config = dict(
    routed_scale=1.0,
    balance_bias=True,
    lr_router=0.00137,
    norm='layernorm',
    beta1=0.95,
    max_grad_norm=2.0,
)
Below are experts of layer 3 (counted from 0) of a mixture-of-experts language model. Rows are named router (the router's row for the expert), gate (a neuron's input weights, with its number), up (a neuron's input weights, with its number), down (a neuron's output weights, with its number) and show model dimensions 0-159. Each number is 128 + 32 x the weight over its row's rms, rounded and kept within 0 to 255.
Before each expert's rows: a language model's description of what the expert responds to. This comes from a sample of Wikipedia text that the model never trained on.

# expert 3
Description: Consonant-vowel pieces inside foreign or unusual names and words, such as Danzig, Grzegorczyk, Jyväskylä, Ballinamallard.
router [121 167 139  81  68 118 192 113 122  57 108  99 117  89 136 144 165 112 131 163 122 141 154 151 146 111 128 132  62 188 138 128 125 115  95 158  78 118 159 163 116 158 121 158 152 106 135 159 137 161 144  70 117 252 155  92 185 121 181 126 101 101 125  90 139 106 139 116 139  92 159 137 121 115 152 139 175 102 159 152 163 158 127 139  63  77 177 127 105 110  72 189 130 140 105 171 142 148  88  87  95 135 138 177  86 121 134 138 175 121  87  93 165 146 134 170  97 127 166 165 146 127 180 131 152 107 213 111 155 113 109 142 141 184 128 112  86 150  86 130 171 136 174 121 155 143 163 129 118  52 115 152 110 120 119 145 108 152 101 116]
gate13 [118 192 148 160  95 165 112  76 193 118 152 125 103 156 139 133  95 147 110 162 107 143 135 129 172 193  83 179 154 126 124 112 142 166 141  62 134 155  59  95 132 153 116 150  99 137 171 119 103 144 112 124 123 122 115 140 156 144  97 159 112 144 127  64 127 101 148  95 167 121 101  74  32  96 132 128  93 121 214 115  88 139 179 149 111 150 118 129 100 104 190  90  92  76 117 203 121  73 133 129 152 112 157 120 165 150  93 148 175 160 117 135  69 161 178 105  77  77 135  96  83 176  96 116 103 116 120 106 120  70  87 176 155 104 127 113 129  73 141 115 144 121 113 179 167  97 131  99 145 126 124 169 150 158 110 131 155 124 105 141]
up13 [151 165 131 128 142 112  97 139  61 122 134  99  33 178 168 107 164 112 172 119 179 165 141 120 161 115 167  74 157 151 118 110 154 135 190  75 127 114  80 150 130  89 144 179 200  98 130 132 115  86  83 156 154  65 158 112 135 116 117 100  91 169 196 109 145 135  66 120 134 145 105 103 164  92 208 135 116 133  97 150  90  85 135  91 154 153 132 132 148 126 118 120 153 132 162  87 120  87 129 159  56 133 115 148 123  98 143 144 126 109 155 158 128 191 146 108 138 110 104 153 129  78 104 133 113 175 165 171 140 129 138  94 206 166 132 123 104  65 148 154  94 138 141  73 100  84 169 140 102 138 152  65 121 129 132  80 123 105 130 150]
down13 [104 151 129 146 122 106 155 132 121 130 249 107 157 109 176  50 150 111  80 136 189 137 113 107 188 100 120 112 105  99 111 146 183 140 196 131  80 144 146 126  95 167 186 130 117  96  73 160 140  79 104 112 153 126 174 175 134  72 154  97 117 130 155  76 172 111 148 100  76 108  75 117  74  83 154 148 113  83 132 109 148 134 106 151 119 169 104 164 118 122 108  89 118 113 120 181 115  86 165 144 162 130 124 119 181 123  82  87 157 128 121 155 102 112  95  65  75 156 133 196 121 164 115 136 136 178 132 155 148 121 123  69 124 141 121 128  78 122 120 100 138 112 155 166 114 105  87 137 179 103 111 132  86 150 138 105 138 130 124 195]
gate14 [139 136 152  94 108 156 132 137 170 165 173  75 166 131 103 115 105 192 142 111 132 125 120 136 138  99 111 146 147 143 132 101 142 128 127 113  94  98 117 148 149 140 128 147  82 117 118  74 148 116 121 183 120 149  94 128 105 126 112 110 145 156 226 123 138  46  70 105 105 226 174 140  71 186 148 157 138 109 139 117 142  97 108 126 105 166 120  97 155 107 125  75 172 111  91  82 128 134 103 139  38  91 135 132  85 134 162 133 146 209 135 148  97  86 146 175  90 148 102 131 172 110 129  80 146 129  74 208 119 140 138 165 117 148 115 129 159 131 147 144 136 183  87 137 105 147 194  63 170  99 122  87 120  81 118 115 124 132 169 107]
up14 [123  90 137 177 144 175 153  79 108  95 134 108 108  75 199 130 100 107 132  71 119  93 126  64  97 108 161 169 128 101 111 136 104  82  75 123 115 119 158 137  78 142 145 109 170 147 150  83 154 121 156 189 113 128 151  61 121 129 130 123 126 191 105 122 142  94 143 148 103 145 128 112 115 119 160 105 130 148  95 188 128 139 162 111  96 115 186 101 153  62 138 191 156 148 120 105 115 141 168  89 187 150 143 103 136 148  93 122 106 110 123 120 129 184 133 141 163 114 194 158  71 140 144 105 162  78 193 112 115  79  77  96 132 127  87 116 129 163 199 172 126 112 139  99 145 141 101 193  91  97 175 146 109 182 128  84 109 114  72 169]
down14 [120 149 159 116 121 144 107 149 126 143  96 130 117  95 163 174 113 107  86  97  88 116 185 110  83 114  79 158  95 105 147 128 135 119  82 120  95 140 157 117  67  87 137  83 145 102 139 140 136 128  97 138  77 146 174 124 111 152 127 146 126 151  72  98 192 136  99 101 165 171 132  99  74 121 133  96  79 168 127 159 114 175 129 130  90  95 100 102 148  65 144 173 106 145 118 183 160 121 145  74 138 139 141 102 102 131 113 140 143  59 175 151 159 125 164 141 106  78 152 143 149 170  75 136 141 169 155 126 217 188 172  80 102 134 161 127 117 119 191 121 160  47 161 108 195 188 153 100  93 171 133 126 167 102 166 124 121 120  94  89]
gate15 [107 186  26 175 133 118 143 119 148 148 124 137 150 130 135 171 154 141 113 161 121 167 148 112 112 137 156 119 158 133 116  52 129 183 117 107 113 105 145 185 156 181 105  95  92  98 150 159 119 164 155 133 111 163  46 137 102 151 163  92 147 118  98 144 126 101  51  61 122  86 143 182 140  71 116 142 134 110 154 116 165 115  68 141 123 155 140 158 105 128 118 169  52 129 108 135 162 170  87  82 192 155  84 126 133 141 145 138 116  71 146  90 130 178 131 115 151 147  80 137 154 122  97 109 155  88 126 113 146 148  91 126 138 157 170 115 131 167 155 136  88 162 170  95 170 121 133 143 143  74  86 151 107 104  64 192 165  92 122 112]
up15 [135 130 119 142 161 149  84 205 135 122 149 156 137  92 175 155 121  64 161 136 108 176 118  93  71 106 117  84 138 114 146 145 145 140 142 105  66 142 175 125 153 195 117 126  51 129 191  78 138 109 125 167 161 113  44  92 118 110 169 183 185 135 138 123 107 126 102 134 115 141 130 177  93 138 121 167 119 107 172 145 155 113 144  89 132  88 145  86  64  94 125  84 115 152 121 137 139 108 124  92 121  71 137 173 175 156  80 155 153 142 113 151 172 144 140 177  95 114 128 166 137 117  93 102 115 116 101  81 108 166 130 141 120 213 107 126  94 186  69 123  94 154 159 140 125 101  90 140 128  91 111 176 104 113 189 147  92  99 121  88]
down15 [169 143 114  93 123 139 173  93  81 126 167  55 102 151  88 116 111  68 148 155 122 122 156 129 136 117 112 189 168 158 136 100 148  88  73 147 147 115 105 126  82 118  86 147  85 126 171  86  78  99 124 148 130 105 151 160 117 100 201 136 131 119 146 140 163 139  71 147 168  37 163 164  80 159 194 101 101 144 111  69  96 123  84 140 138 118 108 109 135 141 161 139 124  59 117 122 126 104 108  88 154 149 132 114 201 121 164 119 139 146 160 165  68 125  96  84 145  77 125 141  84 124 168 155 127 204 160  97 183 126 118 120 152  88 144 122 141 141 110 147 121 127 136 155 136 154 144 157 151 137 178 201 163 147 163 155 151 119 159  66]
gate16 [ 91 151 107  74 103 123 131 135 109  98 166  95 128 131 152 149 182 158 101 110 104 100 124 127 124  93 146 191  90 101 122 101 109 155 112 187 158  82 112  96  97 136 183 168 140 126  78 186 112 110 150 183 118 143  99 171 119 137 163  98 126 119 172 102 142 175 158 155 132 166 171  94 124  33 129 174  99 105 141 144 109 132 142 184 105 130 182 170 161 101 106 155 114  69 156 132 144 147 151 156  87 101 145 116  97  98  99 124 209 117 108 108 184 163 166 169 161 164 178 114  94 173 143 113  94  69 148 134 129 100  95 151  75 113  86  96 137 124  92 137 101  72  90 174 123 111  84 104 124 105 146 194 160 140  91 108 128 141 130 183]
up16 [ 54 215 143  99 117 127  89 111 106  68 161 128 141 126 146 141 192 163  59 140  85  97  96 128 124 129 134  95 129  97 120  77 107 157 149 163 103 143 113 110 174 122 154 157 166 145 118 190 128 163 131 128 123 149 119 116 131 155 146  91 115  86 195 104 130 130 139 178 122 125 168  89 101  50 145 217 112  58 143 162 142 131 167 142 120  93 160 190 120 120  84  94 139 105 101 161 157 116 128 147 154  89 138 101  73 123  82 107 144 143 137 132 206 192 153 144 163 137 197 134 110 138 136 123 119  92 170 116 123 111 142 115 104 116  67 101 169 164 145 135 125 114  96 127 154  60 149 114  92 118 110 171 123 135  83 141 158 161 110 156]
down16 [116 100 175  85 115 169 170  98 166 103 166 104 143 137 149  80 131 119 127 109 120 182 125 105 173 109 104 108 131 117 113  91 158  99 119 158 136 180 140 148  74 138 127 165 166  85 178 182 151 147 140  58 101 154 104 102 136 108 136 104 129 150  87  85 166 108 147 113 186 109 141 182 118 152  84 174 151 165  26 118 190  99  93 136 113 154 146 138 150 124 211 117 154  99 166 166 100 155  84 185  82  96 103 148 112 135 161 156 112 109 156 101 110 123 147 156 163 149 165 132 121 201  73 138 152  76 101 141 105  86 115 138 146 170 138 199 153  90 152 119  98 156 131 181  87 109 118 121 164  77 122 114 137 185 110 137 126 113 144 136]
gate17 [172 119 155 122 107 149 125 190 161 134 131 109  67 129 110 104 125 105 157 143 126 128 175 130 121 118  61 129  47 144  38  30 114 216  92 156  94 112 140  94 137 128 139 124 183 167 160 151 149 147 169 128 162  91 155 139 117 176 158 130 162 119 163 111 142 149 117 102 133 166 110 141  73 109 118 114 139 112 123 112 167  77 110 113  95 118 133 145 139 131  76  90 188 146  96 126 150 140 173 150 109 163 107 102 157  84 107 182  85 141 114 112 147 102 114  99  46 172 104 172 129 168  79 104 102 148 168 167 169 123 129 159 183 136 138 146  76  99 172 185 147 113 112 121 117 147 165  89 182 102 120 145 152 139 126 165  91 117 114 128]
up17 [ 81 115 121 112 126 148 109 167  99 148 141 133 106 166  78  94 131 100 120 167 117 138 172 106 151 131 124 153  98 183  71  79 149 184  52 135  51 134  66 116 162 120 172 126 173 155 153 143 170 155 123  62 137 153 169 149  88 203 122 114 138 127 143 101 190 122  74 134 168 145 149 127  87 104 128 125 142 148 140 119 160  89  92 169  40 125 118 140 148 137  75 122 145 147 112  83 117 147 155 180 109 158 121 119 148 117 129 131 133 163 161  64 137 155 100 134  90 161  50 152 147 139  92 127 153 133 106 140 144 140 137 150 184 115 151 174  97  79 156 103 110 131 203 105 188 136 165  92 127 129 127 111 111 193 137 131  95 132  78 139]
down17 [117 117 104  69  99 102 148 156 104 209  95 200 117 108 149 120 115  92 179 157 120 135 119 183 198 153  69 153  83 165 111 117 154 133  71 126  48 109 139 131 157 126 159 129  71 114 149 100 141 216 120 102 197  88 163 143 103 108 180 168 129 113 123 141 200 131  86 121 138  87  76 115 115  89 107 119  72 151 127 129 169 119 118 113 150 113 199  74 138  68 135 137 164 137 111 148 129 134 114 159  93 158 101 140 133  96 161 151 147 166 133 114 126 161 125 107  91 159 125 163 149 117 137 148 142 169 113 149 146  81  79  84  95 125 133 155 111  67 116 130 150 146 125 147 118 121 158 147 172 146 107 134 136 154 144  73 117 120  83 198]
gate18 [123 139 143  83 180 200 103 117 133  33  98 197 117  67  78 135 121  81  98  99 175 144 147 107 102 111  99 135 158  82 128 137  91 117 171 123 166  52 142 115  91 143 193 122 107 112  75 129 143 145 145 101 103 174 151 131 137 139 140 171 127 116 158 170  97 118  80 153 107 181 156 139  83 146 139 133 187  68 146 115 164 131 108 104  86 145  77 149 169 136  93 120 129 130  95 129 189 119 147 118 107 147 180  77 106 143 114 153 150 173 167  84 181 146 138 134 111 103 101 127 148 166 138 106 189  94 131 161 180  98  94 145 130 149 165 112 126 148 127 159 121 133 158 170 146 156 125 130 178  86  84  94  78 131  85 158 128 105 186 134]
up18 [114 123  62 192 147 117 121  66  78 164 178 110 141 139 145 103 149 146 129 131  92  56 105 146 133 106 139 142  85 184  97 193 204  85 162 158  64 143 155  99 166 106 112 138 139 126 139 111  68 114 100 163  92 127 136 154 145  82 125  97  97  99 127  98 151 159 144  98 130 139 153 139 156 106  99 203  94 104 108 162 156 149 125 156 176  93 151 150 203 135 161 132 113 142 109 130  61 110 106 152 195 144  97  99 111 153 131 171 151 150 151 140  47 127 130 105 106 154  71 133 127 100  88 168 118 173 142 203  84 144 156 154 156 151 109 107 150  88 118 122 103 137 131 120 109  90 100 156 134 171 146 131 121 104 151 103 109  75  88  81]
down18 [125 120  96 180 129 145 165 111 163 199 148 145 173 180 171  95 119 126 141 127 153 193 132 142  88 133 160 162 109 114 104 126 162 132  97 114 134 202 165 177 152  91 139 124 109 126 143 116  56 115  87 172 165 115 134 123  99 150 106 142 148 192 109  93 148 131 169 108 149 114 128 155  93 131 133 168 139  93 138 150 119  89  88 132 106  85 109 122  81 184  20  61 178 129 127 176 190 107 106 119 112 124 117 117 144 108  91 141  98 147 165 124 145 107 127 149  77  54 191 132 137 148  99 113 156 144 144  69 129 125  73 107 157 144 165  87 116 169 199  89 160 122 136 174  81 101 113 126 116 163 132 164 161 167 101 120 137 127 145 104]
gate19 [129 130 180  82 109  97 149 103 128 105 110 122 184 112 173 120 148 146 130  57  87 213  62 171 134 143  89 180  76 121 135 104 107 133  98 170 121 110  97 134 153 139 167 118 112 112  88 112 178 172  92 181  57 131 104 106 125 151 160 103 136 202 128 113 160  95  98 105 155 149 141  87  88 153 129 114 130 159 149 146 103  83  81 143 124 143  87 114 130 174  86 206 108 113 118 157 169 146 124 106 151 173 153 100 145 103  81 128 159 116 109 154 121 183 138  98  65 165 139 162 169 197 132 150 128  70 163  99  88 138 159 100 128 158 115  84 122 131 152  65 158 149 150 154 144 137 145 155 185 110 146 141 122 157  86  80 119 132 147  96]
up19 [ 94 172 104 116 158 109 103 142 123  92 140 146  84  82  92 138 123 111  81 116 145 125 166 120 113  69 124 128 137 138 130  70 171 121 169 112  91 151 130 129 141 165  55 116 150 101 135 176 124 121 158 148 186 134  97 128 129 119 103  87  85  98 118 148 140 176 173 169 112 137 179 170 132  86 217 101 211  98  70 157  90 172 134 137  71 122 156 137 140  93 116  98 162 204 117 114 134 149 160 144 109 120 135 134 128 129 176 129 121  95  62  66 145 112 130 128 141  56  90 126 143 102 124 108 107 219 112 145  98 102 111 154 102  97 131 163 147 177 147 142  83 149 130 127 138 147 126 112  99 147 120 127 157 114 166 201 141 141  46 158]
down19 [138 103 107 139 122  96 115 171 157  99 106  92 112  60 172 117 149  88  94 176  57  95 126  89 162 140 157 143 124  92 143  67 103 151 138 137 120 138 177  94 165  65 158 138 173 213 120 100  88  91 120 128 121  67 138 123 138  79  72 125 130 113 134 197 127 137 101 148 161  99 132 133 209 103 145 155 117 107 103 136 138  96 130 148 157  95 105  61 152 108  98 101 179 162 141 142 113 146 108 127 156 111 169 120 173 128 123 120 135 119  91 138 155 109 106 163 145 122 177 121 162 152 168 119 138 136 126 144 141 115 127 159  88 148  63 129 148 156  68 155 124 124  92 110 133 123 143 151 179 216 110 169 120  61 182 147 117  83 190  75]
gate20 [109 137 141 105 150 219 112 118 149 137 113 161 136 146 120  88 135 149 153 127 186 146  67 154 150 164 163 102 170 104 155  88  80 138  70 133 180 128 144 179  94 110 129 101 165 113 122  78 128 120 135 119 111 108  69 105 127 104 126 131  90  96 136 131 152 160 122 127  79 151 141 130  40 131 123 142 170 140 166 139 156 142 131 166 101 155 144 128 152 134 117 124  69 114 132  95 119 155 145  69 146 126 174  95 106 102  66 118 127 135 143  37 136 124 148 148 129  85  94  58 131 163 101 127 161 198 104  83 143 130 154 158 176 111 203 206 129  85 109  89 160 125 137 135 199 181 122 141 114 123 128 150  65 134  95  95 138 115 141  75]
up20 [130  75 143  71 126 108  90 135 148 182  93 125 122 108  58 126  97 132 110 180 119 101 136  85 122 133 148 182  82 119 131 111 100 226 157  96 175 105 136 162  96 151 122 128  40  92  76 174 144 156 101 127  97 127 144 123 121 168 168 192 128 124 113 118 121 113 105 132 172 174 127 105 110 157  78 110 150 141 121 131  65 158 136 115 124 112  80 193 143 119 148 131 129  89 139  41 166 125 141 125 138 118 120 110 144  82  87  71 150 128 183 181 141 143 160 162 179 161 131 139 180  72 148 206 139 104  85 159 105 116 123 122 127 125  83 161 119 140 157 143 151 130 108  76 140 163  85 146 122 148 115 110 121 176 121 129  64 155 144 135]
down20 [123 146 126 193 140 107 112 136 132 175 113 145 116 143 120 132 125  79 136  66 155 155  79 104 132 138 106  92 158 121  83 117 128 150 120  83 134 141 118 131 107 138 167  99 180 146 118 109 103  96 113 175 162  64 113 130 161 211 128 174 188 157 107 129 166 178 121   9  97 136 145 112 126 104 147 117 136 146 138 180 107 180 182 166 157 126 125 130 102 128 150 102 157  88 106 104  73 128 198 141 102  52 144 107 145 102 122 109 150 115 115 141 142  87 119 191 116 161 151 125 144 138 134 136 205  89 167 113 109 167 135 113 122  71  82 129 112 127 145  91 136  87  85 192 176 196 114  92 118 166 127 118 102 105 112 136 106  91 103 170]
gate21 [152 168 117 113 132 103 189 124 134  78 130 137 108 192 153 137 116 142 155  99 160 145 165 109 183  97  94 154 100  85 167 110 104  78  80  74 132  80 137 105 124 198 159  91 105 117 137 114 153 110  94 112 154 180 126 106 123 116 137  91  98 126 144 172 145  74 153  95  95 148 124 124 124 142  86  78 168 114  79 133 183 136 139 133 149 169  73  78 157  96 144 128 137 139 136 147  79 100 156 128 147 124 166  99 120 142 149 124  96 114  80 151 128 126 130 178 172 126  99 141 146 106 140 119  87 105  89 132 144 164 155 167 163  81 176 174  90 136 141 223  94 106 142 110 208  91 208  76  74 102 169 155 126 149 122 128 153 103  83  82]
up21 [139 107 183  98 132 112 170 147 132 150 141 130 168 138  74 135 103 168  80  64 172 134  87 138 170  96  85  99 110 135 158 139 149 163 174 142 110 143 160  86 125  58 152 164 147  57 131 158 108  80 176 138  85  82 127 113 161 131 123 140 185 165 162 103 147 123 120 199 174 122 148 160 114 105 103 152  70 125 163 105 104 130 111  92 149 135 188 135 146 115 119 138 174 140 126  44 161 152 110 118 137 116 108 104 110 137 153 125 185  69 132 119 138 154 140 105 131 140 197  88 140 116  81 166 144 104 160 139 102 134 130 147 186 207 140  79 137 123 124  91 133 164 120  98  87 111  97  96 130 172  65 104 116  95  93 135  77  96 173  81]
down21 [117 143 145 165 142 105 153 126 164 123  89 132 121 100 146  83  93 147  71 138 161 145 169  74 155 102 142 150 195 143  98  86  82 135 134 117 149 141 110  88  87 147 194  97 111 175 165 153 113 164 134 100 158  95  95 132 163 140 184 101  54 112 115 143 119 124 124 119 165 165  72 115 151 107 128 108 169 193  86  90 155  85 148 171 193 135 115 175 121 119 107 138 173 137 164 186 164 120 104  68 124 147 146 114 124 145 122 128 131 113 177 110 147 127  99 119 119 103 109 100 165  49 145 113 122 166 133 133 151  92 151 207 136  86 129 161 121 195 140 199 116 151 141 148 194 158 119 162 150 184 168  90 108 114 109  84 181 101 155 126]
gate22 [108 141  98 101  36 129  79  90 123 124 174 100 145 140 141 149 101 112 172 164 104 119 110 130 108 110 127 117 141 114 105 143  87  72 133 156 114  80 150 196 137 179 106 110 121 103  71 111 117 125  96 134  74 125 105 105 156 166 109 223 165 117 152 159 192 124  95 108 115 137 124  90 129 127 144 146 189  59 188  90 102 142 131 154 129 120 131 111 144 166 114 137  77  83  86  93  94 130 125  96 138  65 148 123 185 137 129 131 115 134 153 169  90 144 145 172 106  91  88 105 137 127 165  90 140 173 169 124 200 141  84 101 184 146 147  97 149 174  96 131 190  85 178 152 139 147 166  76 136 129 148 116 107 139 158 129 180 167 116 159]
up22 [119 190 122 105  69  84  98 117 141 152 145 150 100 129 158 178 113 169 158 147 126 125  80 158  82  68 133 129 141 173  65 130 103  99 168 144 161 123 164 137 157 162 155 108 113 124 107 152 164 142 143  97  79 101 128  95 152 174 143 157 136 140 134 107 136 160 151 164 121  91  88 139  58 163  62 165 190 108 125 173 105 155  87 116 151 139 167 133 181 167  86 127 123 160  62  90  74 116 140 102 142 128 119 158 106  99  88 144 109 107 154 125 118 110 134  93 136 102 139  98 195 117 103 139 135 153 121 153 137 129 107 153 231 149  91  85 219 151 140 156 149  82  96 118 118 110 197 127  96 113 132 122 100 109 197 154 147 116  88  96]
down22 [188  67 161  99 160 137 115 192 163 146 141  49 155  84 123 145 136 121 116  99  77 140 118 158 117 140 102 135 126 106 124 113 140 116 113 113 106 161 126 125 154  77  93 110 171 160 125  66  69  61 128  98 103 175 155  60 106  89 154 151  88  90 131 150 183 100  94 127 176 110 128  98 122 138 115 119 123 126 124  71  77 129 186 144 109 109 179 107 109 118 242 107 138 143 171 162 158 102 188 137 133  94 142 182 116 146 139 155 153 172 114 114 167 132 133  97 122  91 118 106 104 118 115  95 156 148 136 111 156 152 168 105 128 189 174 104 117 111 118 149 135  99 175 108 150 149  98 134 106 119 172 111 148 101 134 192 143 132 169  44]
gate23 [141 144 111  75 114 134 144 123 140 169 175 133 162 229 143 153 107 138 137 137 109  94 158 151 161 106 127 110 174  71 122 144  87 140 101 122 132 102  90 132 134 139  81 117  82  72 123 138 141 111 105  89 140 112  39 122 122 186 148  92 201 136 129 158 101 150 109  51 144 121 122  89 141  83  59 128 140 110 207 119 138  97 149 159 153 111 142 136 149 135 106 111 202 164 110 165  46 150 111 162 126 109 174 188 101 112 135 104 164  78 157 120  99 151 107  92 125 130 120 143 168 146  74  93 128 150 119 120 149  92 116 156 158 149  74  72 138 179 119 123 132 146 126 164 106 143 117 132  98 189 136 152  89 137 188 127 162 147 157  84]
up23 [103  55 106 182 152 157 132 130 154 140 113  78 135 121 147  77 108 136 159 137 111 181 136  90  79  85 141 152 149 105  92 119 134 156 127 144 103 140 157 136 113 119 150  75 222  91 109 117  98 169  94 150 133 148 107 185 100  88  93 172 108 148 168 145 148 131 178 148 134  80 110 111 114 200 153 121 105 127  88 142  91 153  93 112 146 105  95 139 144 139 229 105 145 106 114  63 157 136 138 130 104  94  54 109 127 197 113  89  50 150 114 142 151 143 126 128 105  86 165 141  91 157 127 104 170 137 115 105 149  94 202 139 109  86 161 154 114  98 101 129 160  87 119 118 115  90 141 146 147  51 101 123 113 169 175 155 152 102 118 127]
down23 [119  91 128 181 122 125 110 174 108 135  95 206 150 163 142 109 107 101 134 196 123 172 132  74 109 112 117 158 155 166 120  75 151 130 150  74 113  71 144  88 156  98 133 131 181  91  86  97 147 146 121  59 120  87 140 175 128 143  96 152  87 131 132  83 181 163  84 165 110 131 135 119 101 167 164 100 108 165  82 115 186 109 160 116 133 140 186 116 131 188 187 132 136 106 151 144 131 168 102 100 132  93  83 125  40  65 151 119 145 155 164 182 166 117  95  98 144 127 154 148 100  68 147 129 114 145 118 148 127 116 121  93 108  78 124 130 123 150 116  94 110 138 155 115 184 129 138 100 187 184 149 186 151 101 107  98 152  69 105 118]
gate24 [ 86 124 155 132 110 133 130 102 126 199 102 138  95 179 204 151 146 126 136 163 123 132 165 159 171 116 101 135 121  70 127 117 141  84 170 127  94 128 140 153 147  63 121 147  97 119 129  87  76 126 112 111  79  85 126  79 156 166 107 117 131 146 124 134 124 168 255 154 176 103 119 119 143  73 146 128 134 116 111 117 180 159 146  84 160 162 114 156 184 109 118  60 155 202 159 149 106  98 123  64 177 121  83 118 147 138 101 184 112 111 138 139 100 107 123  75 108 135 102 161 148 109 109 179 105 148 173 170  92 163 150 149 122 131  90 151 112 166 133 112 142 104 152  97 139 141  95  98 139 157 106 123 100  80 105  67 121  78 125 122]
up24 [ 93 146 186 160 123 134 116 126 139 121 134 153  99 196 119 129 129 135  85 141  91 152 151  97 180 114  96 135 161 100 141 109 131  66  86 181 119  84 115 148 154 112 104 124 119 186 103 120 109 113 151 137 107  95 118 112 153 175 120 161 123 162  88  66 107 149 213 142 151 115 140 185 170  70 173 147 134 182 119 181 144 185  79  79 160 136  86 131 102 146 136  79 162 203 135 136 131 106 122 116 109 107  94 157  94 140  73 196 109 112 120 105  86 117 116 127  95 112  78 169 147 131 135 161 102 141 152 148  82 168 110 205  85 134  99 114  68 169 198 121 134  94 120 120 110 135 106 128  97  64 113 165 113 118 122 163 127 143  79  96]
down24 [180  84  97  88 101 139 154  87 127 177 141 112  96 136 100  88 160 120 154 147 139  91  88 120 133 154 118  96 171 127  96 131 182 176 144 170 107  86 209 175 146 101 118 167 166 123 160  84 164 183 180 134 120 127 101  90 114 115 103 122 114 133 125 147 113  91  98 146 160 191 138 113 172 113 119 146 139 115 115  87 174 132  97  83 162 197 143 156  75 130  80 160 128 147 205 171 117 116 194 136 112 120  83 110 118 139  64 117  65 145  97 113 163 115 121  86 134 140  92 115 137 146 123  98 106 130 136 140 140 111  80 118 177 175 123 115 169 124 131 125 181 105  88 178 112 121  90 132  99  97  90 215  72 101 180 122 150 108 103 107]
gate25 [ 96 116 152 170 132 106 107 145 124  82 128  92 159  86 127 130 100  91 173  87 122 140 146 146 159  71  96 158 136  70 136 126  86 109 145 119 118 164  64 128 111 180  85 118  83 149 169 181 112 117 103 116  82 148 143 117 124  83 142  97 163 103  78 179 139 121  78 167 163 155 150 105 123 152 114 140 147 183 123 138  78 171 172 157 124 102  86  71  75 135 123 203 111 126  93 125 151 142  75 121 125 125 128  63 130 163 194 124 142 101 167 130 162 121 134 147 147 132 132  82 105  74 184 205 111  97 169 103 122 129 163 137 128 120 104 118 140 143 198 168 117 147 119 128 101 160 128 126 206 186 126 139 166 103 137  60  79 140  97 157]
up25 [122  97 156 126 190  95 102 163 122  95 195 106 118  80  89 155 165 132 121  59 118 139 125 128 158 105 144 128 115  31 140 120 107  75 105 102  99 133 129  97 135 232  65 141 173 174 155 139 172 150 157 119 119 123 151  72 135 162 117 126 145 134  61 204 124 122 128 127 174  99 119  95 118 107 111 159 168 154 158 187 143 128 221 139  88 111  87 129 111 131 119 170  95 168 118 110 126 166  76 106 138 106 138 114 159 109  84 140 169 101 132  84 159 110 145 159 104 132 139  96  89  58 170 139 145 129 119 132 138  88 116 103 121 153  97  76 119 111 157 163 188 117 131 147 165 139 118 133 170 180 147 144  93 101 122  94 113 113 159 131]
down25 [ 80 120 148 123 133 136 144 177 103  95  85 113 162 100 170 169 155 136 122 118 152 106 112 125 134 109 165 169 111  87 115 131 132 108 114  69 173 130 135 100 157 248 129 128  67  85 167 166 126 155 142 105 142  84 186 123 166 114 103 116 145  83 111 164 100 102  76 135 195  86 147 157 135 129 124 130 118  95  89 140 140 127 152 103 134 106 103 154 107 141  92 173 108 169  70  75 152 143  61 143 140  16 128 107 156 141 137 141 162 118 178 123 140 147 127 133 180 150 142  77 117 144 151 190 121 103 111 127 178 166 123  90  84 105 114 144 136 164 139  98 151 137 116 115 144  87 187  88  96 125 177 159 155 106 146 147 107 179 107  73]
gate26 [109 139 155 115 142 136 132 135 126 108 115 101 134 122 148 116 100 147 120 156 129 147  91 179  81 115 177 111 130 172  61 144 185 134 147 141 113 173  98  80  98 114 172  83 183  85 162 174 144  54 158  75 124 120  94 131 226 150 198  75 145 140  82 185 123  88 122 150 140  84 157 118 180 116 106 131  85 151 137 111 143 106  85 101  97 135  70 156  91 105 105 169 145 115 119 153 141 191 134 133 156 140 140 148 167 133 145 103 107 122 187  95 124 152  90  76  62 132 165 128 164 145 106 115  96  94 122  75 122  99 135 139 175 148 116 149 127 157 113 168 119 151 133 149 154 100 152 142  75  97  82 124 168 164 190 105 127 120 191  82]
up26 [199  71 187 112 123  56  79  50 118 141 130 113  85 112 114 152 130 178  90  88 177 151  82 108 168 170 119 122 126 173 154 128 108 165 168 132 110  92 160 138 105 114 147 125  68 124 209 170 109  94 185 162  86  63 134 137 137 149 135 121 119 114 149 140 127 150 144 134 140 168 144 146 132 187 153 139 145 154 132 120 142 170 197 181 118 149 170 135 145  70 130 151 128  59 153 106 113 116 163  99  93  79 111 138 119 110  67 138 195 113 155 103 105 158  97 109 101 108 113 118 167  84 151  89 116 113 157 131 152 152 161 118  98 142 150 143  69 108 111 139 142 173 102 173 116 148 131  91 107 132 101 150  84 164  96  74  84 122 104 136]
down26 [125 133 152 199 169 109 173 158 152 101 179 161 191 159 177 133 102 143 108  55 153 149  94 144 118 125  85 136 178 139 143 152 127 185 141 185 153  53 156  99  97 165 153 152  76  99 107 140 111  85 139  53 176  96 169  66 129 131 140  98 125 158 128 149  78 151 123 140 162 114  87 125 136 127  90  90 129 129 168 104 154  95  86 113 115 144 157 168 118 151 224 142 209 135 115 134  85 155 144 165 105 109  71 132 147 122 119 102 139 162 155 129 123 130 154 111 135 142 136 101 146  99  71 118 129 133 142 124 106  82 139  91 109 119 145  97 149  84 152 116 112  98 112  87 125  98 103  58 132  72 129 110 185 148 111 126  64 107 122 163]